From a checkpoint of a small mixture-of-experts model trained on Wikipedia.
Experts: 192 experts in each of 10 layers, 64 GELU neurons an expert, 4 picks a token, a softmax router.
Training: 284M tokens, 8655 steps.
Below are experts of layer 4 (counted from 0) of a mixture-of-experts language model. Rows are named router (the router's row for the expert), down (a neuron's output weights, with its number) and show model dimensions 0-127. Each number is 128 + 32 x the weight over its row's rms, rounded and kept within 0 to 255.
After each expert's rows: a language model's description of what the expert responds to. This comes from a sample of Wikipedia text that the model never trained on.

# expert 14
router [108  98 137 135 126 113 125 151 155 167  86 150 129 114 131 156 154 106 105 158 145 117 157 156 141 134 114  63  83 129 115 137 138  98 193 162  97 134  81 126 145 136 165 120 152  33 113 158 140  96 117  97  96 135 160 134  69 161 105 108  99 119 129  70 164  98 123 106 114 133 116  83 129 102 182  72  86  93 132 177 106  89 162 100  93  84 108 185 150 178  92 109 147 113 119  94 158 117  55  89 127 103 129 164 126 186  62 113 113  94  97 115 158  43 120 147  96 153 182 125 155  99 166 116 128 153 166 179]
down0 [114 199  65 145 190 151 149 111 104 143 150 130 136 137 110 151  86 114 135 131 110 135 129 131 138  85 141 123 130 130 155 127 120  91  69 173 147  97 139 137 137  77 168  97  73 148  79  98 101 106 136 134 150 121 109 201 116 138 106  71  96 172  96  87  74 151 126 168 143  93 167 156 101 101 168 171 150 151 141 168  77 187 161  99 109 102 138 150 139 151  80 133  97 165 181 153 157 117  96  89 186 129  75 114 176 103 113 123  93 156 181 186 176 152 123  68 146 176 158 111 118 149 164 160 125 153 103 101]
down1 [187  89  58  67 126 169 110 106 104 206 150  88 139 121 214 155 151 127  87 119  62 140  77  97 174 163 140 127 110 180 147 140 108 119 122  84 120 120 104 143 107 155 151 121 117 160  65 151 136 169 147 136 157 149 113 147  85 113 120 100 154 119 145 108 117 148 161 112 119 112  78 155 170 146 107 103 115 107 118 179 132 146 143  75  67 181 104 125 160 105 138 172 155 167 123 133 121 145 120 145 138 236 198 129 126 110 108 140  90 158 102 118 166 130 153 108  78 115  95 104 147 156 176 130 153 147 137 140]
down2 [140 116 167 125  94 114 209 153 156 160 104 101 185 113 152  94 156 110 136 114 145  77  97 116 136 152 163 102 172  71 137  80  96 134 141 195  99 147 171 120 133  90  70 157 129 124 168 124 156 141  61 122  74  99  65 182 125  75  97 101 151 129 136 135 160 113 106 133 160  97 199 123 124 139  99  90  52 136  81  54 169 151 155 111 150  78 138 122 162  72 112 101 117 120  80 108 147 101  71 110 165  99 173 102 149 120 145  96 141 105 113 139 139 128 161 151 155  80 116 121 123 134 110 111 165 142 145 145]
down3 [191 146  87 120 127 120 149 174  88 104 114 131 135 169 186  95 139 173 105 147  98 159 183 159 139  48 158 181  73 140 175 124 185  99 154 145  95 155 117 143 137  76 147 159 152 170 126 131 153 118  83 159 129 117  89 106 102 120  98 130 122 116 127 146 196 108 128 143 180  89 132  82 110 130  93 164 144  98 125 124 133 142 139  96 125 146 135  90 144 146 129 139  87  90 112 145  87 101 102  51 169 142  93  63 164 158 101 165 211 151 148 120 100 129 123  83 145  97 144 178  68 120 161 137 159  91 153  95]
down4 [153 114 128 163 120 163 158  83 125 105 101 160  73  64 144 111 108 143 118  91 132 140 130 165 149 132  93  81  77 112 147 139 120 136 140 130 123 149 122 121 120 110  87 164 126 116 127 140 118 136 147 133 156 130 118 150 130 114 109 137 131 101  88  89 145  96 108 171 168 131 129  90 154  93 141 164  84 142 157  53  67  59  81  73 163  71 188 173 143 130 216 193 152 115 122 137 114 158 112 112 136 207 130  99 202  73 113  56 155 115 151  83 142  82 154 105 149  95  87 129 130 180 134 146 134 151  94 128]
down5 [129 139 136 153 157 153 125  86 145 148 105 100 125 101 129  86 113  99 140 163 101 159 125 149 150 113 122 148 134 148 190 116 172 122 148 100 171 111  77 163 150 138 119 160 101 160 136 159  95 158 151 117 133 157 169 201  87 199 154 114  98 178 116 157  47 136 180 140 125 127  96  61 168  88  99 155 104 172 172 126 109  96 125  72 126  96 100  52 189 127 135 166  86 126 120 107 104 179 139 204 136 172 133 121 154 110 123  80 160 174 124  99 131  94 107 145  52  94 127  78 115 105 121  89 117 130 142 128]
down6 [ 40 139  97  65 132  76 172  85 133  97 109 109 114 144 116  90 124 159  81  83 139 158 119  61 121 112 149 120 105 172 105  77 117 142 112  87 143 209 142 111 126 167 106 125 123  73 115 121  57 136 167 152  76  95 172 144 103 156  76 117 174 126 126 140 129  68 138  85 106  74 135 177 126  95 124 144 123 160  74 159 131 140 133 126 126 151 144  98  81 134 125 138 129 135 114 176 146 113 119 136 151 116 110  86 128 110 140  81 116 107 115 160 152 152 161 206 136 160  68  71 119 137 138 115 109 101  71  74]
down7 [ 99 156 128 125 157 131  82 123 149 147 142 171 131 129  92 140 175 163  76 120 107 118 141 114 144 183  91 184  96 125 152 147 128 143 118 133  72 105 165 105 133 174 125  79 165 118  91 115 133 194 171 132  76 133  56 101 158 141 107 125 150 184 109  49 105 102 126 105  99  74 141  90 159 111 134 138 151 170 109 125 103 108  94 150 148 150  94 206 104 148 118  71 135 106 121 117 153  98 132 142 160  56  75 140 102 108 120 127 110 114 152 131 130 209 157 175 212 136 163 104  95  92 169 133 151  94 122 107]
Single-consonant word pieces, mostly d and n, inside words and surnames, such as Caldwell, Coordinates, weddings, Squadron.

# expert 7
router [108  63 173  74 100 134  79 146 144 154 100 135 162 165 111 124 126 103 113 176 106 127 151 147 154 154 106 157  92 113 136 133 211  86 127 130  70 130  86 157 110 134 165 102 166 136 110 206 106 122 101 113 194 125 147  74 102 157 151 127 151 142 141  89 134  72 140 133 112 197 123 137  95 162 161  91 107  61  95 137 127 124 185 112  94  70 113 171 112 145 147  85 138 114 118  83 108 100 118 130 112 147 119 150 119 136  70 184 120 156 117 108 179  63  55 162 120 147 167 130 105 144 146 136 132 138 131  63]
down2 [157  82 163 143 134 113 109 129  83 145 103 120 146 194 101 119 145 103 128 124 131 155 132 179  89 105 173 134 157 104 215 151  81 127 171 104 123 122 107 153  66 153 152  96  89  59 137 167 121 152 130 100 181 108 152 127 104  96 108 147  91 111  65 130 138 108 117 150 181 136 127 133 115 110  89 157  70 167  85 107 150 166  94 112 147 160 165 116 143 165  99 153 145  66 135  88 149 125 185 171 103 132  97 171 174 124  90 148 105 165 121 121 128 101 117  55 134  83 148 135 133 102  81 171 141 135  50 186]
down3 [105  85 164 132 156 167 185  95 151 170 151 158 144 107  95 166 136 120 122 100 100  71  88  91  89 154 136  92 145  98 190 143 163 127 107 147 144 131  64 156 165  75 105 178 133 174 161 124 111 129  94 114 133 170 178 161 190 138 134 126 134 171 174 107 122 192 131  95 174 157  90 146 101 139 142 205 184 164 147 139 105 124 131 106 194 160  87  98  78 149 103 146  76 109 142  94 105  87 137 152 158 134  99 133  74 153  99  79 119 114  80 133 114  85 102  77 116 129 163 123 102 106 159 115 118 143 164 106]
down4 [119 157  77 131 175 121  92 111 155 123 122 113  90 193 140 170 154 177 138 140 163 167 176 188 141 147 153 170 106  76 153 136 127  97 169  93 129 118  82  71  85 129  96 114  89  96  83 175 143 130 128 197 149  82 122 124  83  87 108 196 129 122 166 112 128 103 147 169 139 113  90 152 139 102 115 137 104 152 150 169 146 147 187  90 116 119 161  55 197 143 137 109 106 127 153  56 109  51 103 116 115 130 150  99 169  92 126 149 105 124 133 153 162 155  97 117 127 151  75 149 104  98  98 121 165 116 158 153]
down5 [113 131 103 101 111 106 121 144 115 119 156 101 121 111 122 154 159 150 156 127 108  94 108 192 159 180 119 152 104 183 109 107 146 197 140 123 156 104 139 133 100  65 139 169 108 148 108 113 144 193 160 128  83 140 121 114 166 102 101  73 122 144 144  72 171 150  93 149 140 141 165 167  60 102 108 179  98 140 111 205 173 165 153 118 121 133 112 182 112 114 117 127 137 129  62 113 130 102 163 136 155 136 147 103 161 105 104 155 109 218 163 116 163 126  91 155 156  77 168 170 191 123 115 177 195 176 159 144]
down6 [ 94 132  83 129 133 115 108 123 101 156 135  76 136  94 131 156 162  79  97 159  88  54 102 136  58  99 156 123 120  89 118 168 136 135 126 114 162  70 146  91 195 129 147  66 128 106  63 120 152 191 114 142 124 113  75 109 130 168 164 109  94 164 100 138  68  89  62 106 142 154 137 130 144 120 169 109 147 116 103 171 119 127 121 173 117 146  77 119 146 132 137 181  79 107 143 107 113 102 141  84  78 157 100 135 158 106 129 163 145 151 158 130  92 197 131 163  88 176  79 126 176 151 155 128  69  90 153 110]
down7 [124  99 110 160  57 127 122 168 177 171 145 146 108 174 137 105 111  84 175 100 179 123 126 187 105 103 130 109 204 105 100 145 162 160 127  86  87 110 110  90 135 127  98 167  69 161 175 128 181 127  94 170 148 148 161 135 131 123  95 109  89 143 110 134 205 101 107 179 131  95 101 146 117 144  73 139  95 160 134 114 141 165 183 126 124 161  88 109 133 158 142  56  84 132  90 153 117 145 157 131  96  99 107 168  86 130 193 112 127 146 116 105 118 167 143 145 184 146  83 137 107  88 113  69 148 113 149  70]
down8 [126 115 111 150 124 181  93 152 127 163  86 138 172 202 150 191 125  91 162 109 199 143 107 138 135 103 123 142 140 103 147 119 131 126 128  92 152 145 129  93 115 163 107 145 115 128 156 161 117  95 127 131 108  97 128 101 124 130 142 115 135 165 134 145  70 112  38 159 142  61 160 110  64 150 146 143 151 145  65 204 148 157  94 106 123  96  71 111 181  85 174 157 131 115  73 129 173 196 134 123 104 148 111  92  76 123  98 120  97 136 170 164  86 129 103  44 116 159 115 148 166 150 110 142 141 138 102  84]
down9 [ 79 119 163 119 129 103 148 119 104 145 143 134 172 158  99 155 180 156 142 133 122 142 152 146  93  71 191 105 161  99  90 140 168 136 103  57 114 127  97 176 114 130 147 177 170 124 169 138 122  71 145 122 194 127 120 111 129 137 161 101 103 138 161 133 127 155 135 115 203  83 105 165 178 152 146 144 163 148 140 133 139 131 117 157 109 126 149 133  88  84 136 117 140  83 136 104 140 203 121 121 205  86 177 136 106  94 176  33 162  93 126 164 100 114 115 103 172 145  92  80 157 152  94 139 123 153 204 130]
The letter b and b-syllables inside names and words, as in Robinson, Bob, Caleb, cabinet, Columbus; also em dashes in table cells.

# expert 44
router [100  87 131  97 172 129  84 145 157 143 116 145 186 124 119 147 136  85 149 168  89 212 126 155 116 139 134 130 120 125 176 158 140 126 121 158 113 152 111 141 104 134 162 140 143 110 123 188 141  95  86 139 138 188 182 163 185 139 137  80 132 130 138 117 129 108 135 101 123 172  98 114 110 146 142 122 187  80  73 126 144  69 130 176 102  54 104 124  97 153  84 152 177 164 122  92  92 140 114 126  82 146  96 157 113 140 135  98 132 107 107  80 184  80 103 135  89  92 177 192 178  84 146 170  55 126 146  84]
down2 [142 137 137 164 102 163 110 141 127 148 121 192 163 130 191  84 133 142 134  97 125 111 170 162 128 102 172  78 155 133  99 135 140 166 105 159 136  97 129 159 100 144 167 133  82 113 121 118 111 202 124 177 165  97 100 172 109 149 151 129 185 139 119 140 111 155 160  96 166 123 108 145 166  70 152 130 107  82 113 159  70 153 153 146 103 197  84 114 110 161 147  77 137 130  88 162 155 131 135 129 175  88 180 137 100 160 106 161 163 169 140 148 151 122  99  93 106 170 135 183 129 171  67 206 199  80 109 145]
down3 [ 76  98 125 132 121  93  72 151 161  84 168 124 146 130 162 133  95 152  78 119 129 164 113 138  86 148 151 123  75  82 147 110 162 101 171  97  92 109 114 108 190 168  98  92 136 136  63 110 136 127 164  59 136 110 136 110 197  89 115 108 147 135 111 182 143 146 150 123  45 128 116 101 132  94  84 174 150  96  87 145  72 120 108 148 129  78 112  99 108 104 141 114 149 146 107 118 144 147 125 116 131 141 183 189 151 113 105 118 128 119  81  46 184 105 170 103 109  87 147 147  73 103 154 102  94 111  60 125]
down4 [135 167 117  61 121  94 115 174 166 100 120 109 146 128 109 161 104 152 136 142 151 127 139  83 141 136 148  23 114 136  78 119  64 165 140 181 107  90 125  72 124 131 127 137 125 179 179 110  95 125 141 153 159  97 172 136 125 118 127 151 103 152 111 231 161 102 177 148  83 157 153 169 130 181 148 120 120 130  85 177  94 127 156 159  88 157 192  88 117 157 117  53 153 171 145 160 148 171 176 110 185 125 115 105 114 137 148 112 119 143 114 109 203 130 148 129 109 113 115  86 128 145 142 124 118 174 119 120]
down5 [176 134  96 135 100 208 171 105 167  94 125 114 135 150 152 120 157 101 164 169  88 148 107  92 106 130 160 146 112 134 109 109 106 118 139 137  77 138 133 116 156 166 170 147  99 151 175  67 171  94 196 153 152 176 111 130 112 206  77 138 142 124 151 109 119  94 157 108 161 130 152  83 119 146 141 155 124 179  96  98 179 167  87 103 150 123 125  94  78 137 153  98 165 138 118 186 127  88 134 123 144 109 105 109 146 157 108 106 122 154 185 139 130 184 166 122 121 153 131 195  43 154 100 138 122 214 170 137]
down6 [131 107  95 115 163 162  73  97 136 157  98  68 163  94 138 213 158 109 162 165  88 145 124 121 135  75  71  99 150  92 156 106 124 132 144  75 190 139  80 107 117 111  98 117 120 112 138 124 126 167 107 124 132 130 121 111 133 108 173 158 169  94 105 140 121 148 111 154  89 119 116 174 123 160  53 139 120 166 171 179 172 104 146 172 198 185 135 137 160 128  66 127  92  87 112 139 121 156 121 163 142  67 115  89 155 174 119 117 168 128 124 209 104  75 135 120 149 112 166 171 173 132 152 154 143 131 160 102]
down7 [175 135 161 154 144 150 147 150  78 115 191 119 151 128  98 120 142 116 145 163 160 146 147 136 165 146 108 160 145 116 177 137 136  91 101 148 134 131 124 197 106 134 107 142 158 185  97 103 127  94 117 125 107 129 164  52 144 150 115 120 120  80 144 150 186 121 164  96 109 138 148  56 119 106 110 175 180 131 157 136 131 170  85 130 120  66 147 115 138 103 169 157  86 135 119 102  96 162 178  88  77 147  59 136 154 130 103 161 144 187 138 138  61 159  84 102 177  99 147 151 149  84 144 169  60 200 165 120]
down8 [114 158 102 180  72 166 169 185 144 146 143 141 102 145 125 103  83 115  76 145 115 150 160 151 111  92 191 176 134 113 150 117 111 114  79 155  65 132  70 179  97 143  91 124 107 200 136 134 108  95 120 112  81 172 128 114 153 192 154 117 173  96  91 151  92 114 144 109 180  82 106 141 131 116 144 127  60 145 114  84 136  71 140 177 176 118 139  78 192 148  72 152 152  67 145 119 133 105  88 128 116 130 148 112 133 107  88 148 134 140  73 114 118  90 124 152 141 160 132 151 123  77 144  68 157 108 146 107]
down9 [135 102 120  94 131 112 164 107 120 117 107  71 130  99  81 146 129 138 125 127 122 111 137 146  90 130 181 118  99 100 144 174  82 142 115 131 124 146 115 136 127 187 106 122 113 100 115 123 109  91 179 131  70 166 177 106 171 134 129 148  31 154 105 180  87 130 156 124  58 132 101 145 215 155 101  80 117  88 111 115 131 111 149 144 112 157  94 100 139 108 126 126 152 109 141 160  48 151 166 123 100 102 113 151 172 157 136  91 148 124  80 101 147 188 172 134 185  83  59 195 175 145 118 141 134 155  74 154]
Plural suffixes s, es, ies, ers, ations on nouns, and plural words like people, children, services.

# expert 28
router [127 118 144 132 154 141  65 132 151 135 154 121 155 175 121 178 182 102 130 138 114 132 109 175 152 150 127 102  64 119 124 154 174 129 148 225  92 167 108 120  72 105 113 124 156 117 108 134 175  94 123  96 181 120 118 153 167 151 110 106 108 125 174 160 122  98 128 110  81 145 123 107 101 103 165 104 117 100 128 129 100  77 150 140 149  34  96 163 109 157 109  75 194  98  69  96 118 152  97  95 115 107 137 181 155  93 109 134 111  88 147  81 156  75 117 163 101 104 174 212 120 129 176 128  86 134 126 139]
down2 [185  98 121 166 116 143 176 141  68 157  74 151 106  87 104 165 118 162  91 123 127 110 159 184 172  58 100 138 174 130 156 113 114 120  92 169 148 150 118 177 104 154 167 170 106 120 149 121 135 153 138 148  54  90 139 240 127 104 136 161 151 156 102 153 158  77 102 128 141 165 108 132  91 150 122 157 133 117 132 126  86 130 128 155 156 124 141 143 170 129 112 118  58 113 173  97 120  96 143 176 153 117 177 116 167 122 157 144  99 174  96  80 112  70 126  85  99 151 104 130  90  57 147 127 159 159 127 112]
down3 [147 125 101  57 107  94 125 110 158 177 112 150 121 133 119 112  76 151 142  78 107 155 122 145 153  95  57 121  98  78 144 123 110 189 155 144 162 130 132  67 116 140 127 112 157  83 122  89 126 146 113 134 107 122  78  67 199  86 118 113  72 134 103 194 136 133 149 105  99 149 102 133  77 183  93 139 154 130 102 133  90 130 118  79  82 140 104 112 131 118  91  79 178  88 120 112  82 244 123 120 138 101 161  78 131 150 112 115 131 126 144 181 104 164 150 123  88 149 113 103  93 148 139 136 112 155  88 182]
down4 [112 119  96 119 166 103 151 151 124 128 156 119  94 100 148  90 107 111  99  68 126  77 177 151 118 121 130 126 128 138 141 157  85 131 161 106 199 141 131 107 114 162  80 186 154 105 165  94 139 153 139 130 113 172 134  91 115 136 104 107 124 119 181 113 140 207 139  72 166 106 108 114 154 132  96  31 139  98 140 158 121 119 100 127 147 136 144 191 141 146 166 125 115 102 122 195 160 170 163 161 135 120 104 130 172  89  57 105 141 138 113 143  86 153 135  78 115 188 103 200 166  77 140 111  95 101 137  49]
down5 [242 141  67 178 150 133 141  93 114 130  99 106 131 156 101 137 187 138 151  63 156  91 106 161 141 148 112 132 122 121 140  76 112 151 184 157  94 107 124 137 123 167 106 133 102 107 120 146 170 112 121 147 125  88  96 153 167 140 135 179 136  70 116 118 128 145  74 166 119 105 176 105 140  94 166 111 122  99  93 106 159 151 168 126 152 105 101 160 115 129 137 155 105 157  48 179 214 138 103 126 132 141 117  89 143  56 178 171 138 122 135 162 149 191 151 147 132 101 181 138 150 137 159 139 104 157 164 168]
down6 [140 121 148 122 176  94 148 162 157  96 150  61 133  52  98 119 164 178 123 152 103 133 124 147 101  85 144 111 117 114 101 116 116  70 156 129 130 145 112  97 129 144  90 153 193  77  98 162 137  62 101 102 100 156 128 168 138  78  80  85  82 112 105  64 125 146 132 106 105  96  84 119 105 113 107 126 142 137 123 124 101  91 132  91 153  68  99 154  93 129 146 153 120  41 147 140 126 177 108 199  98  99 106 158 130 166 165 124  51 168 132 158 114  92 129 137  82 119 119 151  55 175 111 149  83 130 131 132]
down7 [114 169 139 177 125 220 123 110  66  92 112 129 152 198 135 141  88  93  79 144 153 139 122 111 156  91 181 116 174 135 136 126 169 165 106 127 148 116 157  95 145  87 137 137 102 120 106 154 157 182 120 161 108 108 105 113 175 156 127  62 103  75  68 141 160  89 131  82 191 153 126 112 127 132 165 105 160  95 109  75 155 121 181 204  69 118 149 146 149  98 125 136  91 148 157 111 122 156 147 123  94  85  86 174  87 114 132  77 133 112 108 102 116 167 163 124 112 110  87 119  78 165 131  94 112  80 135 138]
down8 [170 138 126 154 183  81 127 141 173 155 187 119 101 143 161 142  82 170  86 152 106 153 126 127  56 154 123 153  97  85  98 150  72 117 138 119 150  70 143 117 153 149 119 113 117 153 110 183 132 140  89 180  88 154  91 146 134 128  99 107 107  88 149 125  99 181  91 146 170 168 163 124 155 203  91  92 153 122 129 105 141 142 138  92 117 133 142 167 148 144 150 125 154  72 163  91 163 154 130 165  60  90 108 143 195 122 160 119  90  87 175 208 180 135 142 102  96 108 104 111  94 111  97 125 185 112 141 152]
down9 [138 165 149 102  45  60 143 203 179 167  80  93 128 120 127 123 125 182 131 138 150 138 140 150 102 158  89 116 110 160 171 117 121 131 170 161 104 180 140 119 143 162 127 144 121  81 130 146 165 162 142 118 107 145 136 187 108 111 171 133  90 131  33 159 131 163 130 129 162 102 205  79 134 104 106 149  91  90 159 134 152 103 159  87 161  72 127  98  80 168 134 100 174 138 129 166 147 144 112 180 142 115  93 103 164 141 119 138 135 116  89 139 153  53 134 105 164 125 182 100 174 143 104 125  94  87 127 137]
The letter s inside or at the end of a word after a prefix, as in mis-s-ing, mas-s, asses-s; also other short mid-word fragments.

# expert 43
router [ 97  52 188 119 121 119 109 114 175 150 109 161 125 147 102 135 165 108 130 122 141 153 214 175 154 173 101 156 110 129 120 143 179 127 122 171  74 189 115 164 112 136 167 111 163  65 131 133 182  23 155 120 165 107 160 107 116 185  86 136 157 177 121 127 132 109 132 125  90 106 109 112 124 140 156 123 152 116  64 150 136 110 120 109 106 126 124 155  85 170 116  99 152 176 114 138 136 122 119 110 112 123  87 151 140 154  78 135 124 127  97  67 178  44 141 104  63 135 176 131 117 117 170 156 104 114 152 127]
down2 [130 155 155 129 123 151 142 153 139 109  81 146  91 121  97 142 128 194 180 164 145 117 142 133  66 165 141 133 143 170 170 153 164 157  87 117 105 174 125  90 143 120 121 126 104 101 151 155 141 123  82 122 144 150 118 177 170 134 155 155 107 153 124  61 166 140  92 136 136  66 191 141  70 103 151 172 130 107 118  74 114 148 218 202 126 146 160  99 156 111 169 150 125  98  72 118 204  99 111  82 102 156 107  83 156 126 145  84 135 166 130 113 167  73 183 145 110 179 142 135 154 128 121 129 168 117 143 177]
down3 [165  89 123 154  95 115 105  98  77 115  48 120 139 217 175 139 122 167 181  93 147 140 112 110  77 125  90 116  95  86 117 156 137 103  91 157  85 144 140 116 130 178 139 103 142 153 210  76 136  90 162 125 156 132 125 169 153 137 117 186 101 146 111  87  54 134 150 139 141 140 140 172 157 158 161 132 159 168 136 182 162 128 128 138 127 155 154 155  61 162 116 138 111 103 126 158 199 160 126 180 109 111 139  85 108 167  91  98 107 181  90 165 129 126  98 129 140  96 139 179 135 122  81 157 135 128 167 132]
down4 [102 135  53 121 133 171 151 121 192 109 142 131  83 142 112 114 158 106 136  70 101 165 119 127 118 117 110 133 114 132 160  89 137 149  44  76 101  83 159  92 120  92 135 122 125 171 106 156 126 113 144 193 223  83 112 180 141 109  99  66 167 135 105 156 126 189 140 121 169 135 120  59 114 162 142 140 114 137  82 110 160 114 217 183 181 110 147 120 127 147  75 147 123 134 162 154 158 119 108 119 125 125 121 100 119 127 123 162 113  88 179 146 129 161  70 126 144 123 121 137  91 153 170 140 154 110  85  85]
down5 [135  87  98 128 161 105  58 129  87 126  96 176 144 171 188 114 132 149 133 129 193 145 111 100 124 108 153 117 117  93 145 130 117 134 164 103 143 147 162 111 111 102 169  98  92 104  68 213 170 125 157 192 103 110 151  69  86 182 126 109  51  89 111 126 119 137  85 131 152 137 127 141 154 182 186  26 113  70 141 108 118 115 128 124 104 137 173 173 152  99 106 130 121 125 165 161 127  93 105 125 142 129 136  99 132 125 109 133  97 107  87 166  91 149 153 132  98 161 121 137 116 143 123 137  63 208 134 147]
down6 [103 126 171  63 102 181 104 102 140 133 166 133 137 146 150 102 115 130 176 121 123 138 120 141  94  93 153  83 177 140 195  84 145 197 147 162 128  77 157 142 116 146 133 179  45 154 126 124 101  44 117 144 167  99 158  78 125 104 103 147  81 109 108 140 128 134 139  79 142 131  77 119  98 169 119 116 147 181 135 208  77  96 166 138 132 157  85  99  96 131 175 128  61 100 146 160 153 128 104 137 133 157 140 129 107  99 117  92 164 175 119 188 159 125 100 163  85 148 174 151  97 152 145 126 152 125 124  97]
down7 [ 62 121 112 108 105  87 168 132 148 113 140 123 146 141 139 168 135 149 103  79 103 115 124  93 146 144 137 129  95 118 168 172  78  83 122 133 156  91 125  96 127  91  99 160 174 150 171 202  92 129 170 110 106 108  92 185 152   9 161 108 131 103 135 105 152 158 133 122 152 121 147 140 177 111 104 144 159 150 123  96 134 122 132 176 112 139  82 119 223 116 187 196 149 111 150 147 173 133 108 167 137 135 127 110 121 153 108  59  78 117 126 101 103 132 139 103 118 172 140 188 111  64  92 135 113  84 128 134]
down8 [133 141 112 174 130  93 130 124  63  85 103  54 125 105 135 154 161 197 109  68 179 193 138 122 142 161  68 105  98 100 108 164 100 152 143 105  92 143 162 120 142 127 104 117 129 106 141 113 144 149 174  98  90  62 149 123 136 156 149 107 114  93 132  97 183  77 124 168 121 121  83 107 156 136 152 132 136  92 111 145 120  98 155  87  79 116 110 164  74 113 141 135 129 156 100 156 126 177  84 160 105 177  77 136  98 127  94 126 128 149 125 205 186 111 101  83  72  45 129 110 155 158 169 151 145 109 146 139]
down9 [148 109 116 124 181 109 153 154 104 100  76 139 156 174 154 157 118 128 170 138  99  86 132 107 160 104 119  96 117  62 156 128 120 102  84 178 172 147 142 149 136 203 139 175 131 128 137 114 188 145 148  82 129 113 113  90 158 148  74 111 136 107  61  89 178 179 112  89 121 105 111  71 141  78  84 107 117 122 146 107 123 125 182  82 176 132 159 174 112 173 173 138 119  95  79 124 111 110 180 140  50 135 111 127 109 124  85 121 151 139  93 132 189 115 115 104 159 138 158  89  44 118 118 148 146  91 165 129]
The period after a middle or first initial in personal names, as in Richard C. Wesley, Urban T. Holmes, A. J. Francis.

# expert 40
router [119  97 164 119 130 137  83 148 134 143 100 122 102 175  97 131 217  48 128 176 128 164 151 188 144 135 128  77  87 179 118 111 138 112 138 116  78 171 122 140  66 138 158 108 107 152  58 146 110 152  71  63 126 117 137 103 135 147  88 120 150 141 165 110 135 112 189  84 102 110 113 164 129 155 162 110 163 118  91  84  92 119 156 164 117 148  79 168 112 191 145 106 101 129  94 106 134 122 107  86  61 140 101 128 166 175 132 128  74 118 102 166 161  92 103 109 115 137 127 199 117  87 155 128 145  89 135 162]
down2 [187 123 135  93 140 186 103 119  94 105 163  82  94 133 190 146 167 108 101 147 163  93  86  85 148 201 102 107 150 111  52 151 137 175 141 160 144 113 119 186  74  83 112 163 150 155 162 138 181  96 177 155 140 134 112 136 132 158 150 162 132 104 113 158 136  90 113 109 158  75 160  63  95 147 175 103 152 160  85 165 148 108 122  88 117 100 166 131 137 114 179 137 118  87 173 167 131 152 101 174  87 147 135 108 117 112 100 147 195 110 153 189 184 119 139 130 182 135 106 165 122 141 102 135 149 147 140 158]
down3 [113 102 175 162 144 149 166 113 172 125 198 155 146  68  62 121 166 159 110  94 139  69 154 110 114  94  90 135  85 109 147 116 149 132 189 151 211 120  95 110 111 166 158 133 130 157 114 119  88 106 121 102 129 126 107 146 158 145 108 112 112  93 166 117 124  93 180 139 106 159 177 117 115 114 143 171 108 145  73 110 100 107 159 196 167  84 110 133 131 110 150  95  67 100 131  66 107 129 113 196 183 140 148 102  95 119  78 137 133 149 142  75 113 176 148 128  83  89 135 161 198 114 141 160 121  82 116 165]
down4 [128  74 124 138 150 140 117 172 123 127 179 147  97 140 136  74 138 131 109 125 162 106 109 162 179 133 110  73 151 142 115 108 127 137 148 139 207 147 133 137 107 204 174 169 146 126 146  78 201 115 139 121 120 161 129 160 135 137 100  70  88 142 127 145 177 150 151 129 160 154  97 130 149 102 121 164 143 108 155 146  63 195 152 142 197  96  91  86 111 115 156 102 138 115  51 130 108 124 148 176 171 114 111 184 117 120 102 139 107 167 118 119 136 103 149 184  64 119 119  67 173 119 166 177  93 177 107  84]
down5 [125 121 108 129 141  98 150 133 160  72 124 136 149 114  71 142 185 142  89 101 125  93 136 123 116 127 163  75 146 142 124 154 122 208 142 129 145 177 149 128  96 156 217 131 152 119 138  77 137 105 117 161 127 133 135 154 174 127 173 120 154 154  80 105 121 167  50 141 159 145  83  63  89 110 186 135 149 157  97 164 146 141 162 149 101 130 154 140 132 125 113 111 138 112  88 137 156 164 185 157  76  61 123 158 119 158 192 117 156  93 155 138  94 174 159 182  92  82 113 184 166 118 167  95 107 133 124  72]
down6 [155 115 171 137 177 141 195 136 113  75  77 125 109 104 134 154 157 111  99 158 112 126 158 114 117 158 159 155 138  95 180 151  93 161 197 146 113  51 143 136 158 130 169 168 173 126 202 100 141 167 110 103 118 158 144 199 106 124  79 194 188 154 140 165 113 169 152 110 144 110 116 100 143  96 123 201  73 155 124 120 120  58 133  77 143 103 113 121 132 117 135 138 199 123  89 159 104 148 124  79 132 147 122 112 122 194 181 151 123 121 150 156 151 137 164  92 137 134 171 177 147 130 146 112 128 124 127  96]
down7 [120 143 161 129 117 140  96 145 130 145 171 112 137 141 162 137 176 118 135 124  48  82  99 160 167 108 124  96 141 110 135 109 120 186 120  94 142 152 119 150  71 130 161 161 115  93 104 117 150 155  95 129 103 120 148  93 157 156 135  87 206 144 136 182 124  95 103  95 139 110 214 185  88 160 128 119 111 140 203 114 103 126 118 168 143 131 156 201 160 160 157 134  95 152 148 127  83 167 187 164 154 196 148 115 157  95 127  74 113 132 143 115 101  85 178 129 181 142  71 112 131  93 143  76  92  98 158 166]
down8 [154 136 153 187 178 108 129 133 114 204 109 120 142 118 152 132 134 124 125 194 159 176  92 108 122 112 135 122 115 165  96 144 125 150 127 161  61 114 142 196 137  78 131 130 110 140  73 137 166 121 211 150 129 137 113 166 108 108 124 100 157 154 147 204  98  52 169 136  96  88 120 141  78 211 172  83 133 135 172 123  81 126  85 148 139 124 171 124 117 158 172 116 157 109 108 152 150 131 114 147 148 105 194 117  76 164 168  98 115 129 166 123  69 103 185 136 178 111 129 114 143 143  97 107 151 114 108 127]
down9 [124 124 129 117 108 168 151  91 150 161 142 144 158 160  91 117  85 101 133 149 157 155 138 123 113  97 117 117 131  97 140  91 175 139 126 160 154  45 143 148  86 128 126 180 169 138 174 115 180  88 117 171 124 124 113 167  90 168 128 117 177 126  89  89  44 161  65 156 111  84 133 136 150 108 134 190 117  89 144 127 147 100 156 140  92 127 128 133 132 138 120 155 166 119 105  81 135 195 111 113 217 167 134  57  86 101 120 108 198 110  67 127 118 131 152  65 118 172 121 129  99 158 112 109 185  95 150 114]
Syllables inside Spanish, French, Italian or Portuguese names, as in Martí-ne-z, Je-an, Luci-en, Buenos, and spaces in sports tables.